Weights of a small mixture-of-experts language model, trained from scratch on English Wikipedia: 4 picks a token.
Below are experts of layer 2 (counted from 0) of a mixture-of-experts language model. Rows are named router (the router's row for the expert), up (a neuron's input weights, with its number) and show model dimensions 96-143. Each number is 128 + 24 x the weight over its row's rms, rounded and kept within 0 to 255.
Before each expert's rows: "comes after" lists some tokens at least twice as common just before its tokens as in all text. This comes from a sample of Wikipedia text that the model never trained on. Tokens count by the router's weight.

# expert 30
comes after: " |", ".", "-", " \"", "|", ".\n\n"
router [ 77 112 109  91 106 127 137 159 146 102 175 104 148 146 123 185 130 152 139 112 139 148 108 130 127 112 154  84 107 123 121 111 110 104 165 140 142 138 133 111  97 113 112 103 106 149 103 139]
up0 [118 122 138 141  84 152 158 156 148 131 111 112 154  84 115 133 143 163 119 111 127 101 101 166 125 156 117 104 113 121 145 127 133 160 102 130 143 155 106 147 151 125 134 127 114 139 162 122]
up1 [146 144 117 127  94 103 210 118 173 153  74 117 127 141 129 143 162 143 133 116 129 156 114 111 151  95 145 155 143 167 143 139 157 122 203 127 146 110 122  83 100  77 129 128 150 158 113 128]
up2 [159 119 136 137 128 149 116  98 146 150 129 142 121 128 180 143 125 123 122 154 147 135 126 119 140 112 124 169 137 125 140 118  69 139 121 148 126 145 149 156 130  92  95 147 107 162 122 163]
up3 [134 129 111 107 101 147 118 151 155 100 151 143 156 133 172 119 139 160 142 134 151 143 109 153 139 112 124 138 106 160  67 150 154 158 128 117 103 100 127 125 130  97 146 136 133 158 122 107]
up4 [127 159 142 158 200  87 142 103 107 146 104 136 153 112 131 165 115 147 127 127 146 103 129 151  96  94 113 126 141 174 118 122 162 152 175 114 156 166 153 149 119  56  59 109 126 103  92 116]
up5 [149 129 123 147 137 157 160 116 129 120 116 144 116 101 101 165 123 106 122  86 126 145 133 142 138 165 111 121 133  80 108 109 104 150 129  71 147  90  92  88 111 115 126 130 157 123 170 145]
up6 [122 134 109 159 134 141 111 141  96 118 115  99 144 120 158 128  95 185 157 140 162 148 169 127  85  90 141 146 140 140 140 130 105 164 119 125 124 165 164 154  65 174  73 138 194 145 108 125]
up7 [159 136  93 127 134 136 103 125 111 135 116  95 156 103 177 148 142 136 123 159  83 129 120 101 129 122 160 121 101 127 132  98 137 129 105  81 118 100 117 166 134 109 106 160 126 152 133 169]
up8 [123 140 120 169 115 148 144 142 120 200 138 111 164 120 105 139 137 118 107 152 112 139 116  70 146  91 122 102 127 145 151  92  95 154 161 106 115  96 129 116 131 146 117 120 103 156 101 137]
up9 [105 109 120 101 149 136 113  67  97 146 104 159 148 147 133 142 115 121 134 102 129 100 111 141 119 137 134 103 116 117 134 102 125 119 127 114 157  98 140 129 111 138 182  94 143 133 119 106]
up10 [145 131  88 139 173  70 172 158 131 105 104 139 121 125 152 105 126 143 148 163 128 108  93 107 123 106 119 109 148 111 130 121 105 104 121 106 158  68 157 101 124 127 109  89 140 144  58 134]
up11 [113 129 138 116 101 148 126 114 107  99 105 128  80 124 164 114 165 136 158 193 182 126  99  97 109 108 132 141  92 127 108 142 117 142 117 151 169 133 147 104 201 113 123  88 113 113 126 101]
up12 [123 134 126 137  85 157 102 146 116 133 114 111 123 184 101 126 133 107 127 156 127 140 101 129  73 133 126 132 151 144  84 106 103 114 148  78 142  83 137 132 108  93  98 106 116 148 129 202]
up13 [152  97 125 113 157 125 164  83 146 139 101  99 128 138 151 135 114 117 103 137 103 170 128 123  76 111 147 121 123  81 142 114 143 132 137 133 111 129 122 176 111 173 134 135 175 191 120 146]
up14 [123 145 154 138 122 172 147 113 135  64 130 137 153 127 123 131 143 132 110 107 149 149  96 120 109 117 154 110 122 126 108 117 130 102 161 147 124 127 135 152 145  79 112 127 170 167 122 109]
up15 [151 153 124 133  99  92 123 133 132  92 115 166 109 123  89 167 125  88 118 174 110 147 180  60  97 113  98 118 151 116 115 129 169 117 131 143 120 118 116 114 116 108 142 112 120 119 175 127]
up16 [ 89 100 136 124 141 129  93 108 126 110 149 117 140 129 163 160 113 106  84 108 161 115 113 129 149 118 163 114 127 115  86 150 101 110 109 136  87 158 124 120 110 105  97 121 151  90 108 136]
up17 [171 113 123 119 140 122 112 109 162 108 175 142 140  93 155 162 115 155 122 118 147 173 108 109 114 155 128  99 120 117 146  93 143 124 127 114  90 125 138 118 105  82 156 114 114 142 141  96]
up18 [153  89 119 171 125 147 142 113 106 142 122 141 161 107 174 105 149 176 126 147 112 141 125 125 169 137 113 163 158 106 121 122 100 129 172 141 166 149 123 108 127 123 113 137 105 203 157 168]
up19 [121  74 128 185 143 172 138 141 109  79 145 151 133 111 159 126 180 164 112 169  90 107 155 124 110 131 106 174 137 124 160 149 186 141 146  94 144 140  98  85 116 136 128 122 140 164 134 160]
up20 [137 157 156 124 124  97 171 128 155  77 118 139 105 147 147 152  92 155 111 118 140 161 143 106  92 107 179 111  81 158 161 138 155 133 137 139 109 139 138 124 118 121  60 155  70 103 129 165]
up21 [128 112 123 125 146 167 138  95 132 122 144 141 158 187 113 155 148 180 146 132 108 135 128 161 118 101 144  92 102 124 146 117 122 131 139 108 124 115 155  99 136 108  72 131 119 128 138 136]
up22 [117 127 119 132 137 110 142 144 137 119 109 117  90 174  74 120 142 130  92 111 149 163 141 107 143 100 121 148  99 122 130 104 110 160 117 119 166 121 115 112 119 127  63 109 161 113  92 155]
up23 [100 115  75 115 135 102 125 146 173 135 159 140 135 152 176 148 101 132 158 162  93 118 169  94  84 131 138 123 165 122 129 128 112 148 120 107 143 152 132 106 104 110 137 102 121 141 102 132]
up24 [145  98 137 161 135 168 175 141 164  78  96 103 140 142  87 154  84 142 141 135 121 126  94 160 100 150 161 102  94 125 153 149 153 165 141  84 169 139 137 131 118 130 127 133 147 134  58 106]
up25 [125 131 116 119 117 141 172 164 163 111 122 135 130  77 126 139 167 143 162 119 131 129 132 118 147 119 129 121 123 132 130 114 115 146 101 105 133 138 134  98 156 140 140 113 140 173  67 169]
up26 [140 157  91 113 102 118 132 110 144 144 152 112 125  81 121 162 109 127 131 148 151  85  77  91 102 108 116  59 118 136 154 100 127 138 166 134 146 106 125 151 143 152 135 140 112 130 162 141]
up27 [121 105 128  90 117 151 151 114 181 140 131 118 107 141 121 160 113 120 158  87 152 110 141 122 144 126 147  95 137 143 121 130 124 150 118 174 116 109 141 127 103 121 112 142 117 119 108 152]
up28 [109 154 150 156 165 109 157  99 140  59 128 132 118 132 148 165 158 118 135 147  85 145 147 157 107 201  93 127 125 171 113 103 165 140 138 136 151  82 110 137 135 116 165 129 114 123  87 146]
up29 [144 156 117 158 127 147 172 154 120 167 125 144 139 146 151 123 100 115 114 110  77 118  93  98 136 105 106 132 135 152 178 147 113 109 120  90 139 126 128 113 108 138 138 106 164 147 137  88]
up30 [ 74  53 109 152 127 114 152 153 123 107 120 139 158 158 131 158 109 159  92 139 126 152 159 111 136  88 109  93 166 175 170 113 100 160 114 116 127 116 102 107 157 134 151 136 101 154 131 149]
up31 [137 138  57 131 142 115 158 153 155 120 155 155 152 162 138 148 126 116 163 121 115  79 143 161  86 140 144 155  78 155 135 141 156 126 142  93 116 141 157 157 128 102 127 100 128  90 103 159]
up32 [133 159 129 137 130 147 112  93 165 113  88 121 149 148 131 147 132 124 145 157 109 134 106 116 120  94 140 108 124  90 117 107 168 167 131 127 132 107 107 128  97 100  97 123 130 117 141 133]
up33 [143  96 160 120 148 121 140 158 156 135 104  99 202 156 119 101 123 111 128  99 140 155  97 141 143 119  90 107 136 175 141 134 141 149 164 116  83 122 127 137 121 140 136 102 141  83 125 169]
up34 [113 135 111 113 107 122 149 131 141 138 154 158 130  95 145 134 110 132 148 133 163 128  75  83 135 125 110 102 124 138 135 130 118 105 131 142 109  98  78 111 104 128  99  97 131 118 128 174]
up35 [177 142 140 148 119 131 135 128 201  77 148  99 147 119 129 146 142 119 145 135  90 158  99 113 108 127 107 121 155 156 134 124 151 154 115 127 103 165 157 177 145  83 109 109 129 146 110 128]
up36 [114  89 130 107 133 126  96 148 136 132 143 128 127  87 132 171 136 148 144 114 128 126 129 110 151 136 111 148  88 143  88 137 165 176 129 149 142 108 158 111 104 126 125 127 132 156 108 167]
up37 [132  87 132 131 128 117 170 142 105 102 157 132 135 120  91 125  95 104 130 151 157 116 174 159  89 128 120  85 164 154 118 116 147 180 147 170 119 149 112 111 161 117 106 151 124 124 151 155]
up38 [131 132 112  85 111 107 142 151 138 115 136 147 159 141 154 118 117 116 129 127  60 158  93 143  75 128  84 131 156 135 158 138 104 109 142 107 108 129 139 106 186 136 128 134 107 128 143 148]
up39 [ 97 119 115 129  88  98 146 121 199 159 141 160 127 125  91 100 176  96 137 120 141 136 168  94  58 110 135 168 151  93 123 136 169 152 149  98  96 111 112 102  92 133  87 144 120 137 119 110]
up40 [147 142 154 125 183 135 149 111 171 136 174 135 164 105 168 118 128 114 105 123 118 176 103 111 124 132 134  86 114 104 147 135 105 108 114 161 132 137 157 122 129  88 134 124 106 122 126 155]
up41 [133 131 152 101 101 115 109 109 159 104 124 139 119 106 145 117 132 142 133 127  83 143 134 128 121 104 164 111 139 170 164 139 126 193 160 160 108 134 134 129 144 116 101 114 175 113 137 152]
up42 [176 155 114 158 171 170 107 132 128  61 123 161 150  98 146 159 101 114 167 100 154 161 115 152 130  98 161 129  86  98 103 133 197 152 108 120 136 163 155 104 140 134 149 119 126 117 175  52]
up43 [135 119  90 133 169 145 138 141 137 119 122 128  83 156 139 167 145 105 121 154 132 104 123 134 150 139 154  64 101 171 130 137 127 117 123 137 120 155 145 107 119 118 153 153 117 159 176 141]
up44 [156 166 162 144  91 123 129 136 157 105 173 123 126 138  94 105 113 160 123 157 152 140 146 149 157 105  89  92 132 130 120 113 125 110  80  85 128 129 151 124 136 139 130 127 107 115 126 105]
up45 [ 80 130 135 156 119 140 137 119 143 134 114 172 143 157 156 103 102 101 132 125 144  97 139 130 150  97  65 136 141 144 139 103 153 137 129 162 145 151 106 142 116  78 118 123 174 126 114 144]
up46 [125 144 131 156 126 111 103 160  91 105 116 112  65 163 138 153 110 182 152  88 138 156 109 142 126 159 145 119  98 150 163 140 130 145 109 155 153  83 169 116 126 151 145 109 120 105 152 175]
up47 [124  71 139 112 140 149 107 101 121  71 108 151 136 159 104 163 107 175 109 133 113 131 106  93 197 135 127 108  86 144 133 143 119 123 117 146  96 135 113 136 144 119 113 126 136 154 147 113]
up48 [141 108 179  66 112  80 131 136  93 128 117 143  87 107 125 137 122 162 146 104 119 112 111  93 149  94 122 133 181 139  98 187 113 100 109 145 108 136 165 146 117 125 103 139 103 140 149 156]
up49 [ 93 102 175 127  91 107 146 151 155 100  97 153 138 104 129 146 108 126 131 162  85 127 137 121 134 114 134 143 118 146 148 136  96 108 183 145 159 107 116 167 102 103 122  98 179 122 118 131]
up50 [100 110 144 177 137 170 131 124 143 102 107 103 133 140 117 129 126 143 111  97 132  99 116  74 124 135  84 135 129  76 121 119 130 174 138 123 109 120 136 114 115 119 159 137 137 104 169 149]
up51 [128 116 145 119 112 113 124 145 134  96 144 115 108 107 146 102 138 108 150 125  89 113 112  77  92  90  97 128 159 138 159 114 104  79 139 141 174 138 113 137 146  92 167  95 120 135 168 125]
up52 [145 168 104 132 155 141 115 159 123 112 133 134 153 114 105  98 154 116 127 114 110 106 147 139 148 136 105  96 114 111 102 112 111 137  79  92 165 107 144 105 143 155 147  79 121 100 116 117]
up53 [147 178 144 178 126  92 149 152 111  85 139 134 129 141 139 176 114 110 153 142 195  88 119  88 169 122 118 128  81 134 146 144 117 130 128 126 163 117 137 159 131 105  96 106 116 114 117  86]
up54 [101 130 135 125 178 136 137 104 109 123  95  82  77 120 113 118 154 124 131 132 102 182 113  57 132 187 132  97 158 147 125 173 162 148 136 124 113 155 149 111 131 100 144 128 126 182 137 103]
up55 [149 114 102 120 128 130  86 138 100 112 168 130 129 161 182 148 127 148 125  96 106 126 131  95 126 168 124 157 145 103 118 124 123 118 127  97 166 159 143  97 138 125  95 103  76 107 129 122]
up56 [105 128 144 126 144  92 154 141 119 148 125 120 142 142 168 146 147 104 108 144 163 176 160 108 121 139 131 115 114 141 126 162  94 131 118 116 136 157 151 108  83 121  97 159 143 139  98 112]
up57 [131 137 114 115 120 156  96 151 144 132 124 143 148 114 115 141  71 129 109 118 130  96 124 163  93  62  81 112 153 176 155  87 172  83 147 185 117 140 151 125 128 105  92 177 146 142  97 130]
up58 [123 156 125 138 136  97  64 134 118 139  77 130 167 114 130 127 145 118 121 136 146 121 161 129 156 131 123  99 169 107 109  65 114 139 124 106 161 113 161 123 128 167 155 156 129 151 107 163]
up59 [170 145 139 127 147 142 153 156  98  89 123 119 163 156 122 164 133 123 116 124 175 173 143 102 108 134 131 119 128  77 124 110 126 142 132 148 136 118 105  91 137  95 140 120 139 135 152 126]
up60 [141  86 152 144 101 154 106 122 173  89 116  92 133 137 130 114 140 166 131 112 154  94 106 139 111 134 104 105 148  97 122 108 147 114 148 117 109 159  77 120 134 108 131 148 134 115 139 146]
up61 [104 134 117  80  88 152 194 182 128 157 160 140 127 108 122 122 161 107 136 175 120 150 138 152 163  84 139 113 126 130 123 105 136 126 101 107  90 127 102 133 129 153 124 137 134 141 112 128]
up62 [150  89 148  86 129 147 120 182 141 111 180 144 137 142 125 171 141 167 108 120 134 141 144 108 156 145 136 138  98 124 124 152 178  83  91 154 122 119 141 140 157 142 106 133 132 158 138 155]
up63 [118 155 136 116 129 146 118 110 138 120 119 103 139 104  93 100 172 153 118 113 128 179 114 106 122 162 182 121 122 133  90 106 126 111 134 106 110 137 137 142  93 136 138 146 145 138 166 137]
up64 [ 89  95 113 163 172 133  85 147 124 165 132 169 130 134 135 111 109  93 173 155 163 133 137 127 146 123  98 107 121 121 103  99 112 112 149 107 100  98  97  99 105 146 132 128 113 107 182 132]
up65 [138 123 127 108 111 117 154 106 153 129 146 101 136 143 127 151 121 149 122  92 101 142 136 123 132  96 167 115 162 142 129  80 105 113 125 138 125 110 155 117 111 158 118 130  98  80 100 122]
up66 [141 118 110  86  84 141 159 145 127 136 140 129 131 130 172 132  77 101  76 135 107 196 134 112 132 169 170 129  88 128 115 133 165 106 113 125 155 127 112 119 145  87 118 163 160  83 121 138]
up67 [190 131 131 125 151 133 170 144 154 110 179 140 181 151 170 118 144  99 162 123 126 195  87 155  70 146 148 145 139 116 105 153 104 133 155 139 101  98 117 123 116 108 146 161 146 129 154 101]
up68 [124  71 120  98 145 116 150 165 138 128 126 106 116 123 103 170 110 113 149  97 125 109  92  94 129 104 123  98 109 112 146 118 148 144 104 117 157 130 138 125  81 103 115 127 137 120 148 103]
up69 [ 95 102  99 123 109 117 144 113  97 109 196 136 161 149 120  99 143 166 114 165  97 123 158 149 132 119 146  81  77  84 100  86  83 113 144 129  60 131 125 148 127 139 142 112 106  98 149 115]
up70 [109 160 135 127 127 127 135 115 167 101 122 117 140 161 113 150 127 119 112 112  83  85 162 128 157 128 118 156 105  89 137 160 131 124 135 135 131 110 141 102 154 107 154  96 125 137 120 140]
up71 [116 116  98 118 107  99 143 150 135 111 100 141  72 101 146 139 120  99  93 135 113 134 113 170 143 156 134 116 119  92 135 125 110 119 151 148 152 103 155 164 108 146 133 126 106 107 145 153]
up72 [ 99 122 156  99 133 131 132 115 175 100 159 129 159 119 149 121 116 167 112 148 146 185 145 126  94 132 173  83 142  84 159 112 187  90 123 134 115 147 151 119 114 142  95 119 144  77 137 155]
up73 [119 100 138 154 155 123 123 145 139 113 182 137 163 115 168 176 113 154 135 109 101 133  94 169 122 127 115  99 107 159 141 135 186 141 100 120 125 138 163 148 128 153 145 178 132 151 112 155]
up74 [141 133 134 114 119  85 143 181 110 120 159  74 122 126 149 124 158 120 128 140 115 139 127 183 121 106 132 115 116 158 146  93 110 201 155 114  99 114 155 146 120 148 114 116  64 126 142 143]
up75 [100 112 101 130 164 144  79 103 136 118 144 155 135  93 121 166 123 171 126 157 109 158 144 119 129 114 142 166 125 160 114 139 124 151 130  79  73  87 110 160 152 129 137 133 139 174 134 149]
up76 [175 124 133 119 120 166 166 151 143 116 171 108 133 148 113 138 160  69 122 140 128 133  93 120 147 132 122 135 102 171 134 123 126 157 130 144 150 111 123 142 128  85 124 139 146 114 175 139]
up77 [128 170 120 121 154 135 124 150 142 104 106 101 149 100 107 133 168 173 139 120 112  97 156 138 140 139 137 140  97 153 133 149 125 109 139 118 160  60 125 156 125 139 159 152 105 125  93 156]
up78 [ 85 129  72 155 107 120 173 165 117 166 121 118 152 136 137 178 118 135 135 122 135 123 126 132 127 111 151 151  86 114 118 100 165 150 155 148 121 105 107 108  97 128 133 147 104  93 137 108]
up79 [115 144 119 142 134 118 128 119  99 141 122 111  98 100 158 175 134 137 107 104 138 144  99 149 129 124 112 133 106 128 127 133 153 145 120 133 112 138 149 108 144 123 119 120 170 110 122 157]
up80 [104  96  76 107 159 176  94 123 149 150 151 117 164 128 159 145 142 117  87 110 192  89 124 151 121 167 140 167 136 102 110 110 135 102 159 141 116 103 165 123 124 112 108 135  88 122  99 154]
up81 [105 139 184 142 112 143  98 112 124 126 144 126 140 116 136 135  93 110 138 118 156 120  69 133 126 102 164 123 116 135 179 165 120 171 132 113 116 140 128 159 124 137  95 127  95 125  89 135]
up82 [156 165 135 114  88 141 126 136 139 127 112 145 176 104 124  94 140 138 114 123 129 156 156 118 124 118 103 120 132 138 144 108 111 140 107 131 156  88 124  70 208 129 116 119 130 115 114 163]
up83 [ 88 148 109 110 122 112 149 159 149  77 111 121 112  91 113 150 146 150 118 129 123 151 168 132 143 153 139 108 133 153 149 119 136 124 115 136 118  93 159 186 166 125  90 112 109 127 118 140]
up84 [112 114 149 168 111  94 123 129 100 137 180 127 117 150  97 138 112 126 162 148 114 140 127 172 131 142 175 109 129 149 156 102 140 105 123 139 119 127 138 143 118 167 145 121 128 155 158 139]
up85 [ 94 191 144 135 111 164 125 127 140 121 103 162 127 135 122 156 143 131 122 126 120 124 130 100 107 135 159 124 108  81 142 138 120  96 149 103 135 136 110 156 129 133 140 147 141  98 143 138]
up86 [154 144  99 150 115 176 151 152 116 156 137 130 141 113 153 136 142 105 135 121 147 140 110 162 139 157 140 140 139 106 116 147 115 125 126 105  96 105 154 120 110 120 161 120 176 150 146 136]
up87 [105 142 143 165  91 170 143 156 154 114 101 114 126  48 151 140 120 129  79 114 152 130 164  98 156 129 177  97 138 152 128 104 135 117 159 116 152 154 165 133 118 107 152 154 109 119  99 167]
up88 [ 91 132 115 119 138 137 131  73 135 122 129 106 136 118 173 171 100 129  99 155 101 105 156 121 122 123 123 116 136 145 127 128 135 144 145 121 101  97 147 160 106 151 126 133 125 142 171 131]
up89 [ 93  97  86  99 110 147 171  97 127 135 179 174 159 131 112  83 176 148 155 121 192 177 133 178 152 173 122 134 123 100 158 105 111  92 122 151 127 144 114 139 145 159 129 120  95 146 159 133]
up90 [139  98 144  89 172 120 123 138 150 108 122 138 133 130 153 150 138 136 153 127 155 109 105 149  98 142 157 115 130 148 132 134 145  92 133 123 120 147 152 147 131 109 147 111 139 144 153 112]
up91 [ 90 145 126 146 112 122 143 159 169  97 124 100 142 170 149 154 117 107 151 166 104 161 137 112 125 149 105  88 135 100 119 125  82 164 129 154 160 153 142 123 138 127 163 124 114 127 109 121]
up92 [135 122 129 168 126 103 121 124  98 118 124 129 152 136 105 145 131  80 128 146 115 125 127 142 145 153 154 125 122 105 158 126 128 120 141 122 153 105 119 137 130 163 100 126 103 191  96 111]
up93 [163 103 133 102 168 103 142 120  91  98 146 106 163 121 116 169 130 119 101 117 150 163 149  99 151 141 126 144 153 182  94 131 157 167 120  98 100 161 119 129 139 125 132 102 125 141 185 190]
up94 [159 102 107 144 121 134 135 108 124 135 140 108 145 145 121 138 183 101 124 138 125 138 138 121 124 107 120 124 137 102 121 107 131 106 117 141 113  98 137 137 116 151 118 116 114 147 153 126]
up95 [158 122 117 149 142 150 147 135 134 133  80 154 121  97 170 122 152  99 105 131 115 120 122 130 104 140 137  99 118 133 151 117 126  97 120 107 121 149 174 144 131 108 170 140 106 112 120 157]
up96 [113 127 113 132 104 120 127 144 123 124 144 126 132 102 103 143 101 128 136 138 134 133 105 144 150 108 144  98 130 129 150 142 164 137 156 101 129 131 109 135 103 136 136 116 133 153 127 145]
up97 [131 121 118  96 122 115 115 127  96 157 126 116  94 108 102 165 145 104 129 114  91 137 104 178 106 128 138 155 128 136 146 123 150 146 153  88 110 103 102  92 150 133  91 103 175 128 118 119]
up98 [114 165 106 166  84 168 139 160 116 121 124 146 152 117 141 128 106 113 133 133 151 120 111 146 115 137 104 128  97 143 139 123 122 116 151 103 160 110  96 139 129 145 161  74 131 140 126 144]
up99 [151 146 140  48 140 150 139 102 134 118 143 120  79  77 122 174 111 153 141 119 110 173 128 137 134 157 108 161 130 115 145 153 153 123 143 140 122 103 144 146 142 129 115 163 122 131 142 118]
up100 [126 112 177 131 134  68 161 149 135 133 161  95  98  83 135 145 165 123 115 129 134 151  85 144 108  98 123 111 100 116 121 137 114 146 114 128 116  64 121 106 145 123  93 112 119 114 131 105]
up101 [ 93 141 140 131 133  98  90 137 100 100 152 191 124 147 117 161 163 170 174 123 126 141 107  75 158 107 128 111 141 103 102 165 132 143 113 161  96 118 127 134 163 134 151  99 155 138 138 145]
up102 [ 94 154 104  97 137 112 132 146 128  75 152 129 153 173 130 127 154  92 127  85 164 171 153 106 161 121 140 150 113 186 121 123 127 138 109 118 112 109 133 101 149 137 125  95 176 135 125 167]
up103 [ 88 106 143 165 100 129 134 129 114 117 133 149 111 122 140 114 100 147 126 100 145 115 127 154 117  87  99 141 141  90 138 179 136  97 166 134 125 111 185 130 100  94 185 108 150 135 123 130]
up104 [ 77 113 135 136 120 154  90 142 167 105 112 158 170 131 157 143 146 100 167 127 111 185  95 128 113 136 109 135 117 151 135 107 132 100 197 150 119  72  80 166  88 131 129 120 153 126 151 140]
up105 [130 130  96 144 115 168 165 130  84 142 126 100 128  67 129 153 116 126 114  85 142 142 119 151 111 158 128 123 127 109 137 145  76 131 126 127 105 103 114 121 111 143 163 109 105 138 114 167]
up106 [145 115 137 150 136 116 123 136 120 134 104  98 139 138 132 173 103 107 144 187 109 120 142  87 116  85 110 126 137 102 161 136 124 111 114 109  78 116  93 138 158 135 131 132 110 132 134 137]
up107 [127  73  98 113 152 141 163 130 124 132 118 127 113 127 138 125 112 132 115 133 137 120 129 128 119  98 111 121 101 142 129  88 111 109 150 123 139 135 159 112  89 114 138 103 121 164 152 105]
up108 [109 149 138 121 127 141 102 112 157 132  81 162 117 148 167 160 113 109  92 184  91 146 128 122 117  83 127 103 127 151  90 177 110  93 124 111 127  91 153 138 148 105 110 107  96  89 116 134]
up109 [149 133 143 101 129 116 135 130 105 123 124 145  74 154 102 122 142 147 144  72 130 124 108  82 136  96 122 141 139  73  81  85  84 105 136 120 142 125 144 108 104 166 124 127 102 155 135 112]
up110 [136 115 144 125 172  97 151 134 127 109  86 121  87 124  85 104 125  81 125 145 121 101 138 142 121 114 124 136 112 147 131 116 126 171 150  92 184 165 153 155  68  90 170 135 159 152  91 130]
up111 [128 135 146 122 176 111 150 177 138 101 108 129  66  61 148 154 121 159 152 162 168 129 133 127 130 117 106 131 142 115  86 131 119 121 135 143 129 118 130 134 126 171 153 101 157 111 123 158]
up112 [ 97 150 112 118 145 125 143 101  91  79 137 139 176 147 127 121 128 115 163 115 138 114 141 144 158 129 124 159 143 100 148 101 112 180 126 134 150  97 119 157 154 104 114 123 147 111 155 134]
up113 [113 168 142 102 110 129 100 116 148 105 133 140 132 125 105 103 124 141 144  86 110 139 127 161 132 117 114 110  65 125 113  98 128 156 161  82 139 115 145 122 130  74 109  95 159 135 146 118]
up114 [126  91 149 126 144  90  77 122 118 125 154 142 139 146 124 154 142 113 129 149  80 107 192 127 127 107 143 114 110  91 135 145 161 101 138  99 143 116 121 110  76 116 134 111 112 117 116 149]
up115 [127 156 117 161 103 125 127 113 117 136 101 142 103 153 161 160 148 131 135 110 138  84 119 115  93 128 122 126 118 124 127 131 132 132 141 116 119  93 130 114  97 138 178 102 119  97 129 181]
up116 [ 83 128 145 162 140 150 171 165 179 116  99 152 116 136 121 136 134 140 102 136 143 120  93 138 135 131 198 143 130 186 109 121 116 103 151  77 145 145 166 128  80 138 118 123 145 101 127 121]
up117 [ 93 103 157 126 119 102 107  94  79 128 136 125  74 101 115 115 119 158 132 174 116 149 119 127  96 123 100 161 114  70 133 108 153 193  93 128  81 128 118 143 131 121 115 126 126 120 121 122]
up118 [101  93 132 113 126 119 131 133 138 162 102 103  89 132 151 174 126 106 159 149 154 126 134 150 119 140 118  95 105 127 169 112 133 130 130  88 165 155 141 108 138 137 100 106 141 139 155 106]
up119 [128 112 110 103 152 185 121 156 135  91 158 116 175 111 153 122 106 123 105 125 152 121  84 123 114 149 149 132 106  82 126 113 151 128  80 136  90 145 156 126 144 109  79 102 100 115 107 168]
up120 [126  96  87 110 137 167 120 116 130 114 173  64 120 170 130 144 121 123 132 112 160 143 159 181 127 139 156 161 141 127 106 141 106 116 124 123 121 136  96 115 111 195 103 127 161 146 111 147]
up121 [135 104 106 117 132 112 134 168 126 127 160 139 102 146 102 133 131 172 136 127 119 136 154 148 102 124  98 105 113 147 125 124 121 121  97 151 165 117 140 133 141 124 106 161 133 125 131 156]
up122 [121 125 133 105 187 126 137 134 145 155 133 135 135 136 127 114 130 143 155 119 138  92 135 163 162 123  98 131 116 146 144 133 119 169 158  96 134 105 139 132 113 137 162 113 148 168 144 138]
up123 [139 124 138 141 110 133 131 178 100 110 158 129  83  88 123 106 153 149 142 128 137  99 105 149 114  75 152  94 101  96  99 137 139 132 106 140 138 113  83 118 157 119 126 146  82 122 111 139]
up124 [182  84 140 162 151 104 110 122 137 138 114 117 139 131 138 138 119 170 120 132 134 125 157 181 143 115 141  74 169 139 158 111 155 105 193  86 134 109 123  72 151  76 124 162  99 173 133 143]
up125 [120 127 156 133 141 116 153 142 149 112 119 156 145 120 154 150 119 102 145 150 108 108  83 121 143  85 132 126 105 122 152  60 161 143 100 123 131 199 166 147  97 139 125 105 160 166 109 114]
up126 [124 120 169  96  86 176 174 128 149 149 124 101 146 130 126 116 109 114 123 147 162 110 124 154  95 124 122 127 154 143 140 134 138 122 111 136 171 117 126  94 127 145 105 129 153 104 119 102]
up127 [110 109  88 100 120 110 141 106 144  94 127  87 134 157 127 134  76 107 108 138 118 125 143 105 104  44  89 123 150  99 108 131  94 136 136 143 103 105 125 111 142 151 114 138 112 144 153 101]